From a checkpoint of a small mixture-of-experts model trained on Wikipedia.
Size: 11 layers, width 384, vocabulary 32000, 77.4M parameters.
Experts: 16 experts in each of 11 layers, 2 picks a token, a softmax router.
Training: a variant of SOAP for the experts, 431M tokens, 6580 steps.
Below are experts of layer 2 (counted from 0) of a mixture-of-experts language model. Rows are named router (the router's row for the expert), up (a neuron's input weights, with its number) and show model dimensions 64-127. Each number is 128 + 32 x the weight over its row's rms, rounded and kept within 0 to 255. Numbers have three digits each.
After each expert's rows: "comes after" lists some tokens at least twice as common just before its tokens as in all text. This comes from a sample of Wikipedia text that the model never trained on. Tokens count by the router's weight.

# expert 3
router:114113109152153129134162122141136105120174101108121058117118131128157132171158136133145176161142196145110176181131112102077156115124134129153144119192143154088185148121183176110130098147140125
up0:097182178128126168148164160164064121063163132122081196168117145135102121093097156185129131229140164138104167078160131083041137204065153125107140112147108134087117146131157164106106077119120144
up1:094147088120162072082136162180123111186133132164097093131125175147115117094181132104040141078173110128173146161133121150145093101131193161139142156125182096125137114091124094072128082104130122
up2:093040099079106127104095130112118111085071148114109113161160111107178085094120156117189194129108122101148047151165128048097166151028180117080123111078139137144139116129183190162127120131112096
up3:182170128074079119129167142066171104154113160115100115136141100149165101143135082117136138138100134127131153123117114114165131091116173178074109103155162149076049086094107117099092158099058098
up4:117107111125125160148182105128105139168144124111165139091167140130138057135181100093114071169059099134127112101103089144208114094122117117124116152119134136135127162107119184082120114114155144
up5:096142109033151108077153193083131092183087128073050090110084114162070096143159102160098127152098156183106065147116153135120137133134125050103095118149205150077125108137155148091115128165093122
up6:126157072149138139146101097167118172181111127125156086161157093123144146160167150211145138090118102090143143085181085090130015125143162193102107177116147219079213136126131103194097124109128113
up7:168064151147113164162136125147132113104150082158116141098131100090116139092195120173118106154065165147138115141181131160111135095167097118162058097185082156115141125124125102099145161128148090
up8:134123126168069077106171091083156077129068162117159178089104158051116108191149094095136137114137142093134116130069103139141138165153142161159082125155095124109200114123101131128099167148110141
up9:138145162124176071189093106156122162085087103108118124116151102119149144110102147151139094148119102170120113080134127154143115121124091087121074124133084143133173103138132143129129078151114100
up10:187104156101150120072165167142144098134091128066112189152118194099133170066120156131167128166063050122141103149074090147161134135101134148103136148140153155113150113143122154115101163165137121
up11:120126149217133149147088115175087166113127091042150095171113078135099128168119137174145143086082114182130144150121105141177152104151118095157096145091118154100136112077111124128085165097087117
up12:063099211134139155120104100149152111140102189157211078143117164094170100161132095098141062115098117171123156186094186124117215063112119110189106180106121161082134152193160137146099108101064100
up13:130213132127078162120090070121094140119104131126142105141106140145185085116149171066188189117089110131069118179097125089112152096171133096130154084096131147145142087073135121127181147070128163
up14:095131105112145151140110132124117119110162114143150080122112072111169183150099112143158072161132103102084092139141152163087125163148087117152119063092179111086137137146119132082149125121092095
up15:145124152139126151041132157151054176158150114139175128159147104177129141146151151071176142111084128097157116205114138158127159148187091163124150108170161120084079128171127104138096053147113093
up16:118095129100178119086086105113132112150128162134134175169101129148142091180130152190148193060133157086173157118113090084063093145117152102083088114153103148103148135155183166130105166151127085
up17:171119101184153167091108068096058175184131135146143174130157122185152126135121095156132141130091182121081076102137077112110103171172075095203100159157116176171162147106137142213156110190154147
comes after: " in", " of", " at", " from", " to", " on"

# expert 2
router:102121113087099116183045145109102086157120141139117152052160194098168085201107083099102088108143197134160176143111092127122123130107187122156094131087152065109053145138136111159096176143116165
up0:116109105071186122097128164070073173105125099159143120087126065090087208153133125131146097109155077113104138111139103141112084136138141156114111118101117135104149077141097070128108121131146127
up1:122100082104151089126142161163156223167118133107117190158182134169080044175103113034109101082123150183125085120120120118149213156122120116157175145131101115160081172068142176122074168097156109
up2:095119154080119130130173130092148158155123113142118130109146080095169159082114074150096108103118108087135071134145122183134122138148139133128118158120156117137051103136161116047063153132154075
up3:126164238125061080127070126104126121130163073141066127092122147119145142112144102140110098068137145123144104139130059068122107155067136179106153123175142176101174103101135136150161108159097085
up4:188108129139125096192088111082104081186123097107132084125150114120175172136126091053127131162119116120093137121098131162109133138129145191103132138188115088097060113145132105127131140139145133
up5:139127141125150136153117134143130046065156166074115117188102119105098149139146174150097110195123068162125154152108154151122091136104114110131155120133161131140141097158151113053152144116154192
up6:114135167123169091194167141132113164084174158091112098136075103097088145133195148127133088126102120048183120108145154169146074149137118122131071160126117155073156151128112100081128122058142113
up7:132141140106143177138092164142113159122140150178065115103122150119187162147093140142130102183123118144139124170090121168133158127106118166134123133108096092132099107145187119191125138099132170
up8:138129161189129139073171133122129086080147171183193088137179201225113151137121175151156118100102206161141129125090133152096156145115126151151098145079094194156096075127128234104141086149113153
up9:137117090140143083135111129147107107178095178098097052084180120144076129128110079175071114147147128170074087095148129152107155093108142134131071150173075100153107180094120119149133180114124183
up10:092124161091062118090132132114103131123144116131097167170159154127079152134147075088113071108155133111154109122059171144115139111121124125122116144160106116116101185115136113128126134071108140
up11:088157160193097138184135198144127154224135149065140159090176129130084092139153108101101157126156158087111197087106190100072090126156115111102178168127154105123135154147147108096123128134120157
up12:076168113085141136153074138139139093145113098051072131133146135123137168121181160088090124152129101135090147153127135188166126082096112165090109077121104130091121157102139136104115129088130182
up13:120132087142112179155096110144125134127160088149076120157097124130114136180122184123147079160111089130117137075113110210147170136117166095071087148158168134084087081059124103110097120098134126
up14:052108143058100091098177123081158119160099086076097111162123140110139148184157131164121105116119162100144096137135189117099178143139133165122123113071077132194078148116110066048153093173135089
up15:169166123142042131126092148112115137082166124139164139161146164115083099101101122071076146105090169137153159144146090082163123133098151144079101140136207060129134142084187133132093178173093165
up16:119114174158125189157154154177145116145125130163068137105104126092116111100160134077137156126171119082160106110108067086123111132093120185154131152184147116133093108119110086105128143061101092
up17:132113151121148101134097117151124066157128148086118105099128191134133122158127118068108062179123153140108124182142184120175131146124069086155122156113088154110181203173129143093139154145146146
comes after: "\n", " (", " \"", " non", " de", "8"

# expert 12
router:101136162161099131126120200101151184151172092098169077122105177109144144155158125162131056089119127060135152103169110102192175047107143094168122122142114155056087117142125134174172105102128172
up0:093096083135111140091148134141123152166112159134083126136234147077159117092121107118150118097142159119160129143096155091189050131076104149131128102113152147058058136138143149135144136153107181
up1:148098114112149151160189182126111144095063153125105149135139180127152121134142066081159115089159111136068178145137109104068143111083148145177170140137190194147185151096126064123121082143118131
up2:102076123136116121118121140188132110150057097176166137113064156113082163081098112090114103153167144108115111063157166116185123178139147085122098106157140130126154115164073122119159060199159136
up3:070170126133162046128127078096107092127114137154144139093112139095156121134151135086158148175142186089142083071154109131105164095171133144085127072154169095098107064099171136137143109168100109
up4:108114094186155130079174125170114114118134154153177115133125112170159071133142141117120090121152123125174091149091120066135132110138075131114123111152124121112145160128128132171158133135089091
up5:069155164128091107155071143148144112108139182112098111115198143152138094153179102141129108129075141128109125090118113198152147114136139086142079162158148120192155132121122049089073103140133107
up6:123127154052054113136098140123141110087135116114128131120143164103115162151125148156122083131118119099113149095081142155112115082216115166215116083156151084130078098128112166130172188053106166
up7:173161090105122040100123100122153179101126108121081161105151145082151120127190143158082132119090166142117163121143094185150171176165094085096122134132177107095115164101134190124145129071130117
up8:157163161100161086133124123119138069137160132115147125102169078136071139138166081103118135130162123151103079163193100152073064107089096078104139239086161177159117119103125166095113078109092152
up9:123118097119104137127141072093068138150100154127150141162046128094181145180133083111094091152098143092090104096174190151113073184079125166099171102090134192114139109198121088156093126196099088
up10:170122191152108077123131100088094129126157155155126169170128121106121087123109167191125129121101139159190069123164152134092099095126134195102103111112115114118104111157117113170090154147151127
up11:147119138133087180150085113152158138094131113149137156121156104108079166127088162115108138099150088086111145108133097131149129198165138140156151143143131137141164106130145098086086150063185061
up12:132164137142146148081119126145086155090119108142191106031114174151095125110109095137106153118121144096155149137118127144118095121166188074140095146177147140106121085121090177100121163126163157
up13:076078121129095115165168094119098138155147116140121122205082115150117129071137103125109108067109148155106052124108140152093025113129157112138110149118124128101079136098171151180123108055167090
up14:178138164129152157097150111120134194160169134196080151112172115133164124080133132074111092139108138105103115105072133112080080149168127144058102101150114127173142183142152158082125159122158117
up15:061117157110114097126102061109090175146163110158197126112116057124138119122182115110099111055103148126093130100135138111187129094083145126160146181180093114158119110142170107132165164141087099
up16:162073116130114068197088118065155087113139097096158144134148132122125149144120175126166160076094120110126108128131145145061119148159181144159173125159111120132091106166153145125042151136157120
up17:114082160189143134143113145156058134114094104110136119080117116196159154132099117124137170146117165099126164144128127137129147203159106144089194175132130171138167098155151114158103117178155186
comes after: " |", "\n", "|", ";", ":", " /"

# expert 1
router:148154132120166136070123124067122050172180138128123126171126168130176115143130124107136101089104154109149085142135087141103131174159121148078117163157117113153103159177215122087146169164135137
up0:138162127138091159100175139173152131129194154146150132130133096112095175111115162110159118144100177095126074065149069108158219057166100162129172133092099053043126091127065119126118178106130124
up1:059170169079123183085137101099170138157126122098123214110125152100078135088183150099144157114141105172094117128104160121141130106067098136110137117114120140130125067075158098165135167150142136
up2:076180149185167112083143113144165110122166150127128098098101135158160162075125129179148158129119142080150155098113110173100148085113144158169098110101179128176112116154077076145131120110149078
up3:141141154112100158144098127151123141114086138104144081170121162148162107150123103113133117086088134110105120178193164148114122121110153073102142160088166115149098093140133121114138176097116180
up4:148117085084120133127147196158109114132160097095165122131141189111157163137167157135167186149128081149154177103053146108132129095140122160138155128087145080150099087143132120128104150128099123
up5:186180150098122130078057118172136157130094108143098178081121152139099141099106139132135132097150135097184188153129085138196096173151187154098154095166095103071136097100093102101089136112121167
up6:176117132171163132106119138118115148124121134110144135158061149163077110184143155142233110139134159096131167110194116169136157104069134202090103113135155092149127190092106176128113118137135094
up7:109058124128122178142106163163123110143149140106132211127068102059046154151112135099174153111168164188130078105144123149124184146182131157147111141100155168102082098084157216170152076178133112
up8:122124142161124126182089113176057175071177123139109096115116096095120125171123148124145132187125143091133138125116092087174119108095118153113138104118123098135113147089156133165140099100113097
up9:090113158101199142152169120097160174104155117119133060083124097135095130129157104173113086171137162124146122086237122148117161112150070177152174119148083065159154098143111138151087140094136158
up10:224158170154178132130058129210118089162133098123128117187064115097122124118116103160106166154167122131119108130106123112073108119096100108153112109174089130187071161107154187144117090112063117
up11:140083097113117167225148134151125168132170072124118176129108105054099109106151142149118136109137121182166106123150135099188150130070095139147092097106111178063135133132123128124105096074156180
up12:164103098137132126170130156094045187133120091132116189122134074172137085094091137108173134106205122099137146106170110180055135188156108073112131141121095115131154126119071156104122166123112144
up13:100112120152142121158175161166124117177129105085103106154111127106086120146101133099135148122155137095116157136140085208121078139091129166114145171167198130102160147129157116120107078166138136
up14:194105189069114125129078206135123108150097071132144168103117147101109125111109077126141189135114122040138117085161119105137068170174135115119110092099083117125116108149096204179118120086119092
up15:114119178136127157133184158134141103111117114140162124125123132111149185066129104174124120166144143113115132116146179125110093096144084131190145180106137155115074136092168134113142162137131109
up16:152159080147191145098119110078135064113077112128080102184121136103180092108124111132152141170110164096152128072160148130105071147130126209130135164117143128125124127137108085142158191112066104
up17:078089120097144155192147068096097098090082162164129120123195072107146116145192117167111142158164074101106099160161146128098104125118125149177094109090183129094099074110051110125167184106113114
comes after: "\n", " such", "See", " along", "\"", " well"

# expert 8
router:139106145129140125142151144156120100117144132112198165110109122090115107128181132116112102142153202118106177154103135115058146113174094105142103151154125096139148142074147119131167195127125151
up0:085069111116173117091106098139094123148105117095159155101133135100069091172178180126158161107130138155113172092139139094112145068138191181134140062124103123083129147111184117103091100135137078
up1:093175117103110101126178125118104110162142088122173151054176066145124130064119157127186147139097174113109089148106075165143122143155117104171133116192102166084126117177167140148116195128112175
up2:214111108145099131114107067138080179142166101078092113085119165143096156153122142120140143090117124089147093133156162133175085117114076147104132071116163176112147101150135138118121112149122090
up3:155153110136084111112166116151161151128176133142131121041107169155149176126181120153080125111130137116116127088119063083117109152103135091084135170115178112122119088061102202180123154113170115
up4:158149166200150082167099106140093077109138075168193148113096111089151097134134095129080154092126134130120079170154186125115139158110133145090147132093139110141095105082128073134128120163137144
up5:171159095090151084152088144115105111119104079133125096108092086120126109122084144120066114093101183140079177170136099087109144070136122199139004145184186140090138131097098151168098151072118159
up6:064113110098080175130090101079161111138176162138149158184169153120059137098088141112068109128156127122119140114132110135085157139123124128105160143065116144096132092109117111124125161124071192
up7:129150096137115098128186097115100108090158085088144113086133061139122119138126099142163139167103184051124113141092100156167161153103048138138105100135120164143179121215145096126126134107173098
up8:157088093110161126177161125140090143081100157116155106126119112096132076128121175186148107114126162165141097173099156142095137146113125132062145182111119169149142154093197124154062071102079109
up9:081129044067153107054180128101169159094092158104116179142168145136102156138151133093153153158115125142065098126151109112061144080193137155155090183128121088160105131181140153069118182175128088
up10:123135126122125108154116126205155108176137059124139094129123179087182111129169062177136064129126108100144163162105110107121087088153110126119146155096175153089206088099178099160123108147131084
up11:125113148175141166058135085096109113145187061133122133096080137171086137121119153169123144136111128126110153090144117088090119091093138101139114128176119090111078094151129118171126151136084089
up12:079123047136075129097189100139135076061119092120134118161098165050186130143123138130142105146103136096130127106110116186148150129183130118123070117132120154108110138152118110146167131069126083
up13:157093189134164054110146117129136149121092146105163083190131109208143180145180221099087153152151184143150089108101096127126135173145151170078085087151120126144130083139153165077130131139069111
up14:064148093150131177123132154101107119156073106170122146093113143115145164157106134141129085120078126162159110149086118131065097063111147097119077162140139100160131076135153088094199135123191108
up15:153080064158119139169115153080162127138130060123075093126131079092159111102151166148126025109124094132098182168155120178098129126157166150133125196149172158127122082074096086140178086074123117
up16:099088116121082172090134150117099138134183067148170133122104153079119127104102106086147133119183137123094049132137082141101108156148122130105163129146132131199113068152136208210125154135123106
up17:136076174152083135124090110165149147052118120141105143167085115115115109113131154146063104108143146109108038072141151105124125149124140098163132127142125099062135130100120146127145172096097144
comes after: " the", ",", ":", "-", " of", "|"

# expert 5
router:217131147192089127132151146126112128083167129093120154123132117082125142128192125159097147163107102113102207137089107084108140144136120138092098166115189115156107122065120152198099154066148103
up0:110076166153107159111153116090174111157166085111189142172119086126104157127107109142107115210156183142141204136130114151052164166155120102144097160137163183089131125134109117155066133161181102
up1:128142073115175095095099128159128139055093186145152101107108121175105157137146111135154158142132069081080158126097175159143074176105170082096095127099141107107146085070133123129117205045139120
up2:182059067148101175120089142123133103163114144165116150148150136116056073144202147125145095131099120121130183107088107111167141188067119085066084120159085154114118085110143184139098133139147111
up3:149181128132093141177069153112105126109136097145157114170090074112076162123154156133148128078124176136163105100110129075102158140138111157101105128096123136103125075158106148087094209107134094
up4:107076128083067141078155151161097175141142165129122073146131151103169110126133143126130111175138109111135113097153119044132130132152211127145108109102107156119158125161147094116095127091168105
up5:102154080087082130165140107105132127167121152177112177129129122143138160140132174103078076124082075092128103097140117181168114068141107165122142182099112047029117096125129180170106131122114116
up6:123128185142105176166187100108150146143125072158169163121110137101174091162104129101108158110075148097087127131135165124164109135110114123118171111077147145079126116145053111139099181143143080
up7:101101150116112123090124138111064146096101066167128120106095194107114150125167143108114140141121168131068114168104082158146109113092169127094064123109086081090153097090156126157134138130143136
up8:080158099146127123171149099148156167122137159132131156142143125135112106130128097037138108095110091117127101167137103111163079107125126139123117162059107119096179121195166099134148036160114115
up9:114142082151170165166131188108101096169157175099116179112089111105136100172117151114131150168103131107109144109139136117117092139130154147110084129109238148170082140118124132106108140145143130
up10:081102117133144133162125109059106155100110126163056123114085138101115110105159098140130113096118133115095156172176150162153190137193135124098172158077124178086166148150065162091137151166132105
up11:128148086124141130064132149107128177111164081117144150099157092092124089132116176109105069124105116168113112141138095053082117113132129107118108115105114115202154156144143132129069073094092090
up12:164152125175065100110157069114186132119132098076154186105167164111085138134168159142106109157104124102116141127152125104147108126164125146098093184062142158126123113146140155096090187109128161
up13:133115133109147131131128136103068175122120126102135152133140128178082115118134120136117159179114087122144083159112128073128152163147144098097176130145116142083135103107127122157123130155100126
up14:103122079123187093096093133114071122151126120120112105090084156121199085088098142134171119119128207140129158139144128146139165143151114119157166131156160118112109079062118123119136079131140088
up15:130129097118136118130098073130109138109145145159110160142127173126187126112156117080154122129143115112114095087148113062135130140154127180108135137123104094146141146087122130095057188160202131
up16:154148119107210114122148146154091157164100143149129138127109127081166174193129122127129101112170148173119154177128090139069150171159096166049151086162119115095111128170118078131149138144120074
up17:106155111127136079091116141131168139176124126141146110211159139166189129137160152147092183092098087101173157139138123105128135077153090143149057124143203181113155158210073101151064061129136132
comes after: "-", " the", " The", "ed", " Born", "The"

# expert 7
router:168174137108112104108112135087099172102141145142168094122138128150101100115102074160131138085098205094176092184093125145128168151152152112109110094126147199148111104095109064141072179094155196
up0:080138118083136134168152115107129138095142117188123130165161128084097140108155122122178097137100106142163150119123167128131131118190137124080148156160208143148106107132089124114136180121100145
up1:080126131145107111156125213168084177159120109062167162109188179107141064119120121173124056081077140149138123188082115108111120081145165132157129185139109121081121117171161132136080164125131135
up2:106167128175160141087176063110091121154160135136151129135169111151115138180142137204148151099067148160069116085143088097164085078109117144147125119050107176083097115165169092113138119152093132
up3:107194143138120096156109171099078182131135154160127085116118082123133154150088131128095174147066154123155111169106114096124060130189167160122107118173091119086132072124151126144093173190122122
up4:096119089104109111119181116141090138090082152164147103148122094124185143102105050152097114064149156186116074146062078104188164108130082172164123158154098094173139142139126124112113065107080097
up5:126118041096139105091203066163118105089190173113111112149105125067190155108136156162117159101095158111155161137183085150134161088028096156120122092123078110099087103121101127174032106147125120
up6:122176151067168084095129143142077024144068168199089192149112154180155117084067150100052075162073113098143127171162151204138082155107177111119117154176153118134083140158138142144126132150119058
up7:161183041136114142131146155093114143128107142093120134154106139161127096119120109133080143146105091144131136154100145023147082108103136092086118116159091176125140097121148143139138111081128145
up8:120174205133123127140144102135110146113198087152178121160137134148151159141156170183154118120060143089174126156190135126207107096124100155060126100145193173119105172146126126158088142104107161
up9:121112125161099103142161204071103156139118085157149117124096115134067171207044095164169072130168159116166108191150136138190133161050112086105119113081131184088113129093091181155161102124124105
up10:174146158088159080138117134109156149108075131149154169180120164140151141182164093106161102211105095104146092137107060146138086162146132151120185122184116118139094131068113095074116145151118085
up11:135100113173195114086107170127108159122133163146102139185101150075076149108093152109140143095117095138126115113140129122104120108205090129131152122095056170082156104109139097103109119157134136
up12:081087083138137156133164168090126180160176122132114123107136023142093137112108142138195171122140106154142121153094102107152065131176238135173159157196138119078126121168126123138124152135113125
up13:108079125127086092103081144117110102111124121092106169090121133141164108099160115093109192150142115183141103138143119121172169123125167121142131179137201159125170137102145138178100196129143137
up14:099107106180108164121158092155092067119152130142212126100148207124165120123142113096096108131173108062203136107143084053180115174192147124119108129166097116156128119179162089219091111071085186
up15:146160134162125092154130139126131198135091144180120181120134141152078145141146120153095108152136180089082142185144107174108136147154138144117148111130122139132094117134155162102140167147150134
up16:087101153176176107073129194111074107140106152105135097099184109119112144106127128130114084063126170073168152048167129127076106120169113124137132137121151144192177078112121133116092121160138175
up17:145185165184153174171141158180137080148165105076126154138167167153107156092105132128096078190188112120118131100104126124146131147037194081122124145082106135190145123129166152106110167109115149
comes after: "\n", " |", ".", "==", ")", " =="

# expert 4
router:144110152078200148172089154065192194161136118113104121134112116163141105137080119107080145156142185140120123087138135102110162096082179144142125148132142083110087151080207120114154138163143140
up0:059118146146149136103166118116114123076106147145103095161098140167121168123139151119137068154189070137171100102133095046124206127149172171072159118176119146138138092125077111163149130113121110
up1:146120094125154139138083143126079148123150140084160088151174137104171112167107124116156110065114127099110141162096125116183163128114119067106076139158118123145116142109114140173151131209101134
up2:163149096221069141130075058190103115148122135163144115152086081126163174090071150111102111081147123083120108131135135190113068130131112218094151159112093142097184085098118092127106165101087152
up3:175184120161127148104124127095118158131117146151164134146145107080155119144123078108067146109089110171137130156157152121153158110172108123192140210096234128153136091098065167128109147140169129
up4:148166132157123082093113117172146151191120157097135037147097120075127088156150125172144085156082094146095108174102134123081104120103122180116141154119107150197073136113106128111090132138117119
up5:146158099101084151086163093111155175073139168143117064129155159127138154146153126138154173132165174120104215180128083136102180181073169127132143152124126109109076113140117090122146130094160111
up6:099145100203155147125138255132121081104105093128121104144148127136100081096159109133125125097099143125179115113149151160089146100064104113104185156078153090117124065091128142111139120077094088
up7:142112138153147129125140071115115145141141119118179112136117084092106152143092129173139112148140196202126176108058134142115052150066120172158157130127049094142163134144091129164140091131137121
up8:140132133066133148126101125077154102121151112080148134151141111108175166151115133141119131041067070086121109111197172132138143076071060147133176171129119101126180140141118137131149112101120122
up9:113162103140191126111128137103141132044099200123113136105159138162107106195143143186102105136121114135194099093107135143104139086129112159144170072156165144139142107097139130101140136106127107
up10:124113162104103156161122097149161097109128113131172130118158197115140080123154090092120144092168128148117168155134079161071162110120146077094143060155144121072150168095180153142185145138191171
up11:171164119119098112121130165149096089104074102170165157155068142111127192165091101117101164085150135125101154134130096179169099169106120109086139159107143108174131139108143135178112147173132087
up12:105084078125118192078124143081124143157140105104169170152124122190143127131173160166163144154124154141153076163102113106093116109135111176131098153175157133160131042155102127151100107110154114
up13:158123144103141146130126065093130110094197146115158150088107144123116137105121151104132103099103105129172123148136020160113173139170093159100140074138132151132134096124152139204119164079091126
up14:100150055080097147170100095097131162135132125087150163151089148030089142131120077117115108133179156113098154066109102111131023131152117129150084224120147059147113125176083181078135163172072082
up15:081109142116160129049163160106055122151142121088118160112086127144100114149129040094073125132058126056123123143069134101119144098096194159147107150147128081083114138142097187173124161153120131
up16:157147101140128118124108111153159145129114133175128148140122117144107155136057150127127080078121156156138106126141127140082126123108154150088117088118100113032118105107085103148117136102071146
up17:089147176160137160085062149168124088115082145101069136163150124095086041124099114144096116125170168155143092108100087125130138099145131120116086134139107119139143133181152136143124098102082127
comes after: ",", " to", "'", " was", " and", " he"

# expert 6
router:141106171121182161118056085138094125119206160129141175110140092106166051184081122127134105103071158143128156139048108127064122119144200126141093116192122172079102144126147090107125139133198148
up0:152108087126146188072123122176163164127126152156126112069157089124140113103121162133071087137139152086115076105125097142144108169169112083075049193185133083113105089136140125165090127078163125
up1:121061106118150180100129154137145144163136054164134138129136139111165094122143183124123090119161120101077070096138169060107125111142118113147098120168119143137171114088094059122156103174127152
up2:120115145164135138144182100138127149060091095091072097140111074164103072126080114102171162123090071147129097116130096067174187087091130137094084165075126147126110194117160071157155126103116145
up3:123133060172152160098128093138100110071115119093120126156152168134139073123165107104158166118129147144086177086074081077115124098111139166114053111164111050053161113135125047088132130060145113
up4:105108148192097162130145128153140125147111115160119105105110141135108134131097104198117156160068138133130127164089189152108105165108190125159092075151113106119122162107171149155157123105131123
up5:164132098081170065128153165130145121132117170169139153108107094117141134123077160156090166129063093096105081138119098153127149094181145131121080151116107145149156105075103114181107124170166120
up6:152159089108166077098168086131128168147106110175173183096074147131190172109200130198166130126118073097127077099164098104093146091148123196089081146096207092071146156143166144118087132141129120
up7:120065099187111129105127154149093114132166130129079160098157100060163144167123147122095110118164114104090114112165143141123090097136080148095168124091126129138133100078065152119084154105126159
up8:116074169107144074124101124121133132132180149180120120123152085108119126081069134132136103130122152135130135092134119136125152103108203078113138142074162195232138133169146104127109147095163132
up9:082112128187053088098150091096152122134093113105135071183166102109152096186077162096129151146113178146118094088101126162089091121154133089158078200142158144122152125093142116102167092126124111
up10:159122109140121143134144159132145135090089173113082118141147118184084145152149088123129136118160152102117115148113125104191111102083094162109108129104112079120159109210124179154144092048064078
up11:102171126130119116141095151137096185152087114140134154177185124140085153081059114141153128065109077142127111127112146112071122110124072079131111135194164123150165135135137158083176119145142136
up12:109113141133086078123113154183157095087140102140092176143120118136153131109143116087119104147103051130130147155171115147080151123152122116118122207116185117163136148139140128140105149105102161
up13:106091121140161173117078091114130131101158132124141112099117106153142052139144118191124133150142116142159094194123160136095140066097103105108111061135179131097105120165099131144128055110110197
up14:153152129167066142106097152158159128126165145127184114107110093113096134164064078105115190107105172124101107104102113167117127097186137148123133132131121142167163102153096160160101125152055101
up15:099086108046110138096100140069134104157108130156134106106077097124155044096155211127137137174155164131115124169121182161106084101094151112122113157126181112148112156114165137148103121077158106
up16:137104139149138090090140178118160104126115158128087113109144144120128141135128109216091144105147145138164098132079134127127114132152204112075089114097100173115127086141117125183201123112120137
up17:173150125126076131189142120133114158102119172151106138155157113171141126144101150124100109159095116086146117107128104101140133119157120094090171164121117138148179177075111170118126086058082090
comes after: " ", " 0", ")", " —", " 1", " 2"

# expert 11
router:193113149179209102073144122098074118074141090163142040120111107133158081160143145154093092184135176156089147132156106103146146107102185150118113124129086172082114155071191107119118136099124133
up0:112211110084196108189137164167138169124110149148119131158106112077050112127101099140213136150138117102162144096162114115068092090129122123084124119127141107117158121127139190145115126184151150
up1:149139128174107140083133166116105156143176152134198082145155150160071127194113134141129163093146161161061114121102096174189133111121135116086144100115114111178065152136091134083115131120157079
up2:139123148145137139158133098110180155130146132186091162116172102161081148105074158042145079113110113077166116149094123150083122144098123135089154161189100160110150102143154111107162122109116117
up3:122161126143084111187123132099124110196146136160088149156149111142138099113105114124071140101086225083159192169087099111069106117157162122132147147088089138074128134154141108154111082143122131
up4:152143151078068098096134127095095083044133109167181096063110094091109145128114106092076151124083117116142101124148160135087171130127125159088128108181098069155124073075174166125136106098124122
up5:130160138131142131149188133171087120125093104114150123128119110171141098103131189127120155131155118149140109166104166135091148060102136142204117076130128130124144071114092098106060102144123119
up6:100154136145130083098086109170171113138182183144180185129208129165110083107173086162133153080149135148174167173163101097109120153061142117128202126120132123108104174120137097106117159097181101
up7:159122137137139123098114145151156125081178073159161178112137141093123147129146101152150129157106087119158112121137137202118134113211063155093104132142161128091097153149093082135175092058177166
up8:151157238136176092132178070110110144123108135169189088064143125122120127122105122131121115150097075118129146098153068089162088123080123088167094105107170148108113101075112105157138131158123132
up9:077085217115103097078118158131137136118183082106075097144132150114180171128182092125130139232190140173086169148154138112189134082176120135110144101071141184106136171142146191107129095172134155
up10:129101116094055067158114157201081163073144151078120120085106137181192152122127142140133146079145124109110116101136144148104076112093139139115129065162070146144117216154091107155092145072090111
up11:179147126126127101115167178079172120119087121116088163104151172100122155159157116138103099033118150141086165151139063120099116118149119158140124095109186116189138128180123131157147128159140132
up12:193154172167121071083139130150098156171163142144121051134110052145067149108126178127112094164161144152113138160166137113072125129179159117182136160088120138081096220162141087154066144150112159
up13:062130122145154147077162157181121069097141128163149083053130145133134129137150119118060160125107127105175066079131176138138190162155117120187089114199142127113122088109124140159079093168135140
up14:145125108088169089108102112164152076085123039119108125080156139116134123107141129102162118129153137099141144175129102128082118134118140157096137094121147081097079162155166081063136148126079113
up15:152162089125083160090149065067090097124146079089176142121116162167098088189102098099101145139086155134082130128128117070170111139158099147134111148087149112096139110100153155148110154134115161
up16:093103092187117075111129069132148118134187083130112151153151121136140092188063157115110162134075122166111132188110139144154095158142171139148136184127076117158089130138193198143119158154112118
up17:216133179111224104095130132147079142190102090171160125110137129155122137095194111111119174156050120146058133112132156175123134155131121083123147096134146126131110129131155102122158059119147116
comes after: " of", " a", " is", " as", " and", " in"